From a checkpoint of a small mixture-of-experts model trained on Wikipedia: 8 layers.
Below are experts of layer 2 (counted from 0) of a mixture-of-experts language model. Rows are named router (the router's row for the expert), down (a neuron's output weights, with its number) and show model dimensions 0-223. Each number is 500 + 50 x the weight over its row's rms, rounded and kept within 0 to 999. Numbers have three digits each.
After each expert's rows: a language model's description of what the expert responds to. This comes from a sample of Wikipedia text that the model never trained on.

# expert 27
router:531555460469577503543463487379465543429507420473427453486422584484458462492478500501518436491528511460507525550566435538483515528563527476538450445485514489538616525456501444510474586447548528458499578441478560531472547411435417446457479555647518497463548522493507457438501538469558554548519398463584476405493555469425452474498487446485454508631597601506466579573515624508504529501519558468517560489459588560508483417500455595466548587434457516548532475546541443552490602502496597564439532498541438534493546481569530574462508512481497578503492457575458583437486528408541453560480427458449567478518473482532511464450485511457541482509461566536449442498449473511544468415508
down0:428468521502419604454525542519600367564547510485490483444545530479561404522480467555514522449455387488542448496533496449511474498530538487520513481487490528534560438524473367495551386445526482511532518430577635569550585559506538500417531417441600578558466460466501484478373495440580449452506478547525479461539485481530532549446495527532457569554535462384500505483469449531460472539498481495540520474464488451549534521474545545479440585508382436557499531477484476555533551430485599448525474493553491518543499469511465498492404551561425516463444412552457561531492498438455527442622494525492490439540535530466479651528517502491520421440491487578473539468511498494574584481500
Description: Sentence-final periods before a new paragraph or sentence, plus opening word pieces in taxonomy and names, such as Arthropoda, Insecta, ta in Volta.

# expert 42
router:547523566466545497435542566531439437456448435496458417439403568475493482471475542517572489555505455515523489485551489454560509520598454591608471418557524593578520485436488476489471574524636543513463589490424564485541539525464469538462450462511518562547464462463452488449434555436517458355453475433544522473567518457554521483560506556504458546554519574592557560484432514557470562535522449374582510528460611523498446425535578520489555618491501546517415409547486506619559563524465499490508442525517381520454574496476547491444463518461513543474453524479527535415489550433519475491563450502476459420503507465493566540500490504479575443525499523517513491464528571550512462439465
down0:502504546488591478500514537542506476528495517526458477412473532558530412503554471538575591499513414492601425510523473527435514524534516466540538461509441450360566561452460404542547449376477529471494553479518560542471485465464493480423555484544518511511509431496495548476418509512619491481462451479543489438491472561438484475423435555466441546560465449508470531456486567567477454544533527491503423456448545558572529588551436558474455502544450459533500561462439494513512531536432554453602455581456550528546526453491410477492429408535454504387574475478544595464469445526477536509566449493549411453521539545448480469410520569527503355499465560572497492607500462499476635455490
Description: First word of a new sentence or line after a period or break, mostly pronouns and articles like It, The, He, However, Born.

# expert 52
router:590514510559659492495533505473448447495480471502449529494356571523374507566485516552553489502500447576485444607610463524581535517662463590527445489486449537579532554465502408496543531489522577473469591446473489498466478422510481500500480469543533504499494548499420491457429514462487499400427509475600487464571570496472456453478514503528583472582586561490465643528479496536518565472506512458569465410458571477511513412515544501541551554450482554476565404565497499475524553466383510495490497459568409487486503528458517456458427503488464531511441524509519577411426532467527497479496468488470536448494543482512595552441461555534555558556542508535473459447444516507476514429503
down1:546580512378414480538508466445599514529530511614575506547543482466409520480506499535534449582489479407499496498545532592435457564426584517495485395491534453492488502554500487528537560560526479518537471547445546492440472479535560476569544493560519464531554488432461473407423457543481515526504458501436530474381577526493459500600508598501412480511545515523429580473554522594429556498472482552485548485521486525424486560451501522486466620460385483432530486566469517446491465426503568445461379490438510395553479441554450591517521514456508486468471552438591403432482483468481538407561468425522543469510536530522482549562529451610502535553510458456461442507504523511523510593491
Description: Line breaks ending table or list rows, plus single letters inside names (Lachmann, Bashkortostan, March), and "same", "This", "Another".

# expert 46
router:561482510460574490566504577550443597433422416490467404542442587483410532542452513535507465528496452536497516439526496456572529540538553523575463439493536486539587517449483492470490508480551526493604522517444499535451527419460457572512482443560514632465527451512509439467494543559527474400440388480581473430516604463534477583518549515480489546500472592520507537550495484479440545479506551447598517494411634539545471499463510540542535533487508566525519453540543486549483528410494533568468472458545551512425563434490539537450438581491531589468462479554472513477429447359530416501441490461510496413441445556425541502464473574409463479509488545587579479478481485572561563447516
down0:499560552438504496417453504490587476605539508502583501482503507442638477572484440608526528452478426483563456477557530543458572525538530488571514565570457546460539544563467273497464500469403469486542535475583548564548532445536544420538536502436531499631473493519555535422467562464567464510461456563515516497497466493534525472447476521507412505519522464490523471473448545440496483485483528497583440420478484523603544595467556566443455486538421471516537498477486428462449546531406510381411483523503507514556566521476376469491509454555438477500515417405516534517476443423472497484547410499503435479503509516469430513507570476485522533490515487577512503601513546485513479512441
Description: Pipe separators in numeric tables, percent signs and semicolons in statistics, plus pieces after under/over (undergraduate, overhanging) and unit words like yards.

# expert 2
router:550438494503491518516573488457439550514483452526385468416417634474506471560447639507531558428486480534503503481566436489565587637558479560504520456494485550573506539482471388519469521508485488496535511443514616544460526446551504548508521524494542618544500545517504519452445583485501471522477422449542493439503421486499513482473527465528557517486501628566514588559464528539407453471470525449535520489515608508521527469470526499532486513471493577521369501583505517436528560536475480613485505450433401533464514487446553506416527402439472505482442488524485527413499457494480445490554531624457548474441497531458528544472410545428584413563549512457503444524478438579465494457467
down0:423432535473476462421516501482537477558539438596488570492572449502631489555442468516542542481489426467584550467556565495476532530482445521563572399498471590478561555481534510589586447489553494571545525482552548469483468466480516532507543412584575516490492482425458508434487520528495483483554493541503505544511483455418493514454555492461411509510528446432473556447527536455405481568518450507587477456444482505496591465463453563420490607530436465522460462501486453458553545456509557461454492602422535557487534444473415533554454493578466548392497461484529549499486470488466398441570489497522420438535541437468435528504625474353407477431460552614473535509579517523525501479478
Description: Mid-word pieces finishing names and demonyms, often after vowel-ending pieces, such as Zube-en, Europe-an, Jourda-in, Dexmedeto-mi.

# expert 13
router:567477443456611557511470484466464465408473455512463437478387570456486491477496477496549460523498476567490438552573498459559460502621489643582495474523500555592554555501498511580629484503557575543473565497445587520485489500462466490440474432534472514551456565524507473487459498511533584403399391398568536487571493515458541454499542550446481446519472598567488576514478499471562545514500470408555521462488538563559445407501549475532457558390517521526538422558520446578546573503469529489511488491553430553486559428549466498386446498439457561519379523532472553437425512499580456513497491446516491476511479507460573620532518497498500486552495502497476447505535488506486517438421
down2:571493533542482545495532506457444412431513506443493460517496487475466504454539521507586539589491474428517500501592498475559510506488512494448511549521515488531537534584505490437647542412465509599513485496523395543475556452520475402567467449473495619503428466508429512560474526512566419542519383485547501422512582566574519525416519486476477442519470438460456527537481535609456496423446496580534479562467436478500524482470511550558494531468527455535557474497415528520452430554431534565473450419442487417481454589473586537469486469565531388512549497554549490506391475472566494465437411500531481538585436441512451416556617440536468596420490454496546536458524526468505539398480
Description: Line breaks and hyphens that start infobox lines such as "- Clade:", field labels like Genus, Producer, Website, and P-initial codes like POR.

# expert 3
router:514496629554563534494546556515542549439462438474379440479383564452378523559523526492542403520513522463529440503560493535494559569483488535521429391493515539577543568506577460454573539549561502481522441422417514521472477474435415527427495528562564587509465551425497421423503574503506468449477367443512443429541490413509490445527554481519567513599491539539528560500459571517490529446525538397578498521442556501544501450438461586482506531411476491562512489591533498518488567568433553607539509429545470488432523494489553493463461499513527595443449472525490532446503457478531463460526536523563468470494543510413488568480488523540533463476512530575542441430554419529553502452543
down0:487547601392542536490474518501597495561635508448528544444517557426606513530566499588539517450491369517506528424461531479468464444491509560513467444512523498514472572502436408566480427561459468455485519468601509529527580507521522507418481471539525516565489479470507531506568529451552476478485393561548489515462496562544542515556496485482448515539501396487421562507528608478458492521449497499439410528455511417610494591475531549449429553520377517482474472507533462440445511499499557563569512571517436468468494484531467440458449478484443474478540382502498514453469418389529515485571476459456544559529502442435517385517541453478524435566432534522449563561470462497570597489422
Description: Second pieces of place and personal names and year tokens after in or at, such as Angeles, Francisco, 1994, 1960s.

# expert 24
router:548497463568525493479523542374473493459415361509434531585415583510434480470513514492432416403477475487524497451564442451500547509555486529525444504507440488551598517533489454445491526485576605539501545443496566449510504481508485517465478531513444569493538509505478401476491558516552541485488503452592501426531520447461525466478476441615461537564470580451450560620514543459533580525476490470615553457517556523564513410447498538522606476431417580454541457535511453493465568451530497588525512502583504511458584511499515477401472491451518499436513456535459591492462514467542453609484501460493492480497554504437479515457489511452517561596527566582426491411383497616478510441515
down0:492541504518481529441468571484507437568551512505518451374461506484519426536444524495513570470525371500544520492469511488484543553511453528583553565564497468499485506514536406539455403491463471486506544494536425587502485548493586550479465520473456530566393494487506531488533531420477492508468473487484542450483398460497486531391426458453475498510450486491493520468491534434384430571468542472457438413470432529678523561472541584500534495536455452539488534469571415470450517566496592526504552570492477472507523466513436491465489551597351549463489445500425541478497507481514538459671416571568467495510556426458526460491503533491494442497464527520498646561437485570588519536484
Description: Year numbers like 2019 and 2021 and nouns or noun starts right after the or his, such as film, song, rest, notion.

# expert 22
router:566474495574519468572503509420450555480431457546402433488390586516422489479498498469560414421513443494545458466560526523554531528557498496520414490519419504564594571514465451474558481526589493519493536476437553497471443512434449592473547465567573602474530500542459457425502562499461521547415448498557485418528473499506486482509563471547434638476510551476507537565532498474496487512501556487637621467531589575526482423447487516483443583472517545555511521578507509468464598506562539512508529473546507535428501413424586514403431447511470494465434474569445446469485483457540479555474553503491490475490500540459437544534401542405510508536502529514532465449485513647560549544443
down0:474528495427473567481452523583516499519585445520514530464500508453518385489514582559516543506481445525609470524439479410522497526488511543598523467532422480453525523454424449512547437489539443508466549484573513504511500387491564599444522433450443474607487502388549474395512519433481410549496490504519512457518453521446521545491520522483369474548472474515497548525491601475506456503413490513446446393496497505605516505521475561442512520550467447524535537490479445459496526567466515479456515532566421537550591402507505522538422480545431575359537429414542536498498522539494479433534474562569486490505589445546409494453566591487496465506462595611472558551429529504561510401505
Description: Middle syllables of longer words (de-fe-nsive, de-pen-dent, pilg-rim-age), plus sentence-final periods, table pipes, closing brackets and line breaks.

# expert 28
router:569522460515667454476527596452446430435403473496459498473382585448440528536473534419601455529537510525490503522574494543464506560592463570573402373502517558574530540466489479446585534500612458503485524507465476468484464424400456513456490453559551579520531483580386488467534523509482470471489453525570501453551523478543434479514461469582526564522563581498534589520481527492475587489563550454523445435510536533516475400380501584510518531462467584524536494611491449491491520451462555582456450499581458516425561531460529505559490484464484456450458434500486551490467491468598453482466527455502525413493550471509516540428471562445518496489514496524538552459522517537465599458494
down0:552563536463569492465516566541480474517609501469533490499576502529546514521496554580553490461486396454521488463453555549462492581508482499539504510568377556447490447486424438544460432429478457510529502528423475549498545577550557562489500453539456551585387461477508509424448512457528572466457462531379559597521454481434472506473489492469405506585487493455389443492465532525390467494343506556471519465397503465634593605496539541501510555521366438539497478481508511511474477547443515460475539637460491512539500542507483578571506543493425433481456497515516470476510464516479565455520496500535473460526512512421447495473543507548524404485500565557436562578496421570497523466488
Description: Later syllables of personal names and surnames (Con-don, Bour-die-u, Ab-by), plus "the", "their" and "his" after prepositions.

# expert 0
router:606467443524578465463528503422453470468433362555444505435422594447447458532465478496494522473575469548507492485590434497518479616574520598588439426491619576572546519513521464513494593480546526489445501485441534447514496473516413579488536489613504527524532483491508447538483562456476498495449450396527503412550516479483477452475484509521533517565513540520530608552505591548461481466511573476566559414487600596533467460465525476536478616434525508478556488533468449505465580451486503494494445477558381553495593501490560514457477487548441503543476464495476496526487538462551494471509498526436513388548469403454532523563429478417527492579495526592486500415491572549527527428523
down3:502524525431513522557527382350463534486583496482474578419567384544456485492476492513459575507492408562445440531425510477477474484490469456575530510533533529538533588565520466576523493582502485527506550431540570525517506521515466433548516545479476522544536449433519400544534518509587505434449433463410486616524498447460551482479470561449423420412484589573583444435430488516498512416540502486480445497455474499473583591517497454575527571436505593582529425520527461450453454500532541450396521482470435504506530521577554513525511532454445491436552452520489411558404577469513518448527511486547489598605508577440485533536577488504513472542525590438499432533502534502546516502500
Description: Periods ending sentences or splitting decimals and abbreviations, such as coordinates, times and genus initials, plus word starts like ra, Ra, Mari.

# expert 39
router:653457481479492497460515447485491482493472413529413455531430564456505499464556598536416524411518427460518537521599494486552518583523474505513495480494480464548574581492543487451478471477574464538544581549509605542446563478477460498489595500528440555553483461444436458501486523492534477500465507490569539436482518545499505483469488455549414465549504725533477600545509601458510551478462559407526511557536588488523440508480470562552518497376568554545481512555566468453479645450469507586502507500505454562432516501530550570439441425513496572380446464548467452488447492438560496518541499434543493469499484445489469441491402483425531517566492544519468483500492504500430507463507
down0:487548493465479573446553519481585505581566476467564478489506539440533487538451537572492478490468459471457504430573490439508514498467456492554470443594418388540501447509465447561549435470543473483502531512441588423507495477523474596468515420564522502547475530556545474491433467527517505447501393539510478451467465427518435453520461583521435531548495496533487451345507494410449445563497518528571478421518555410590526523471557481482523576538480471578486569437507491478439513459451547456504508526513585590568560538489429462560491493585519537367491409519546571533505474449534550488642492467535422466553521496484437483419562558455556528397491494571458454444497483553562517379563
Description: Inner and closing pieces of long or foreign words and names, such as es in colleagues, ed, ov in Aksyonovka, ons.

# expert 8
router:573484498497677499527467572506425617518419466530457477446378622427484477488474536448577471499512420578424429461657486511580510521536500486554442461485575546530456566502493425593495552475466565471547449536406499545532457518513441521544498492529552549489529546500433479562474505492461554424462467457538468418544564493442510520424611581458523547533454552507528524521492488539445562483485522462535584455429547475562490413458493473527576549499433580533474483592448515541463513459496580537450414419545523568436482503507541463461404534449555555514480547518487560444482503478513394451510509512457511438441474537557507512564510505470527490465535550453512457480461513543591576465501
down0:488535481468417532467467589486619439587507524580475550446592525563511573530492527547495535478509426515457433486507512492445546550536472522581523433539518439485516560525511373527508463512562440529523518503488555536446539507510604570449516414494475428591488529545449464422548500488526455497519403579489418469465509507547509401502440499477408519523422372406449423422499512464476483612494436492485488533504426497588538519541469561479512533538468499601570496469554461437524522550447520471477503512446552536547520492443452528533397520488476513374520465435504553489543443487529532490592536439597484450438462439496444503406595543512458444401515525586468594508457457493566470495526
Description: Second pieces of compound names and titles, often music or place names, such as Wind-y, Sky-la-rk, Wild-wood, Tol-edo.

# expert 30
router:534475479534571541464571515522514445455472447519371432537388588499450549464485546479546432551450452533543466579498425492538521510576406506538445449509490503465576594405518511441479565517561503511554585556490562468488593470498450585472541517576468500503458449450461447445475549532473449537433436440536504459557462479531495503456458472555487489480473591495506587538458598417486627455476484416500437556471512453516568437438563613508557611480508532570459470634493491512523624469483508570508495529549443501431544519504482495460470461500428503468409513462452516480565527480569460584541502507502492488550557470544568473515393420521504499519530568575584431454509525491529464503429
down0:425438568443484528422523510507579544481582492435490577538503556455522475534491525646557487548565432557554468498487509456529475545404468506522497480530473545466495498519477438490482439406539490505465499497511519515403529509485552517459494461532523486483457449440530532464540466469537470511490459531497590528462481592481603511490475502455415548461493496503414490402466570508496507527477525558478419458545485493639495526525573570450438411514398458477549558443557437535557629531458492488548646503544496527512486496427514470468497457550453504420614479407538546464505554449400541511578474454573386509565526447526451428485547540507519347429462496479461519523455461524592565479561
Description: Inner pieces of names and titles such as Suicide, Priti, Warriors, plus clause-opening conjunctions like While, After, Although, Despite.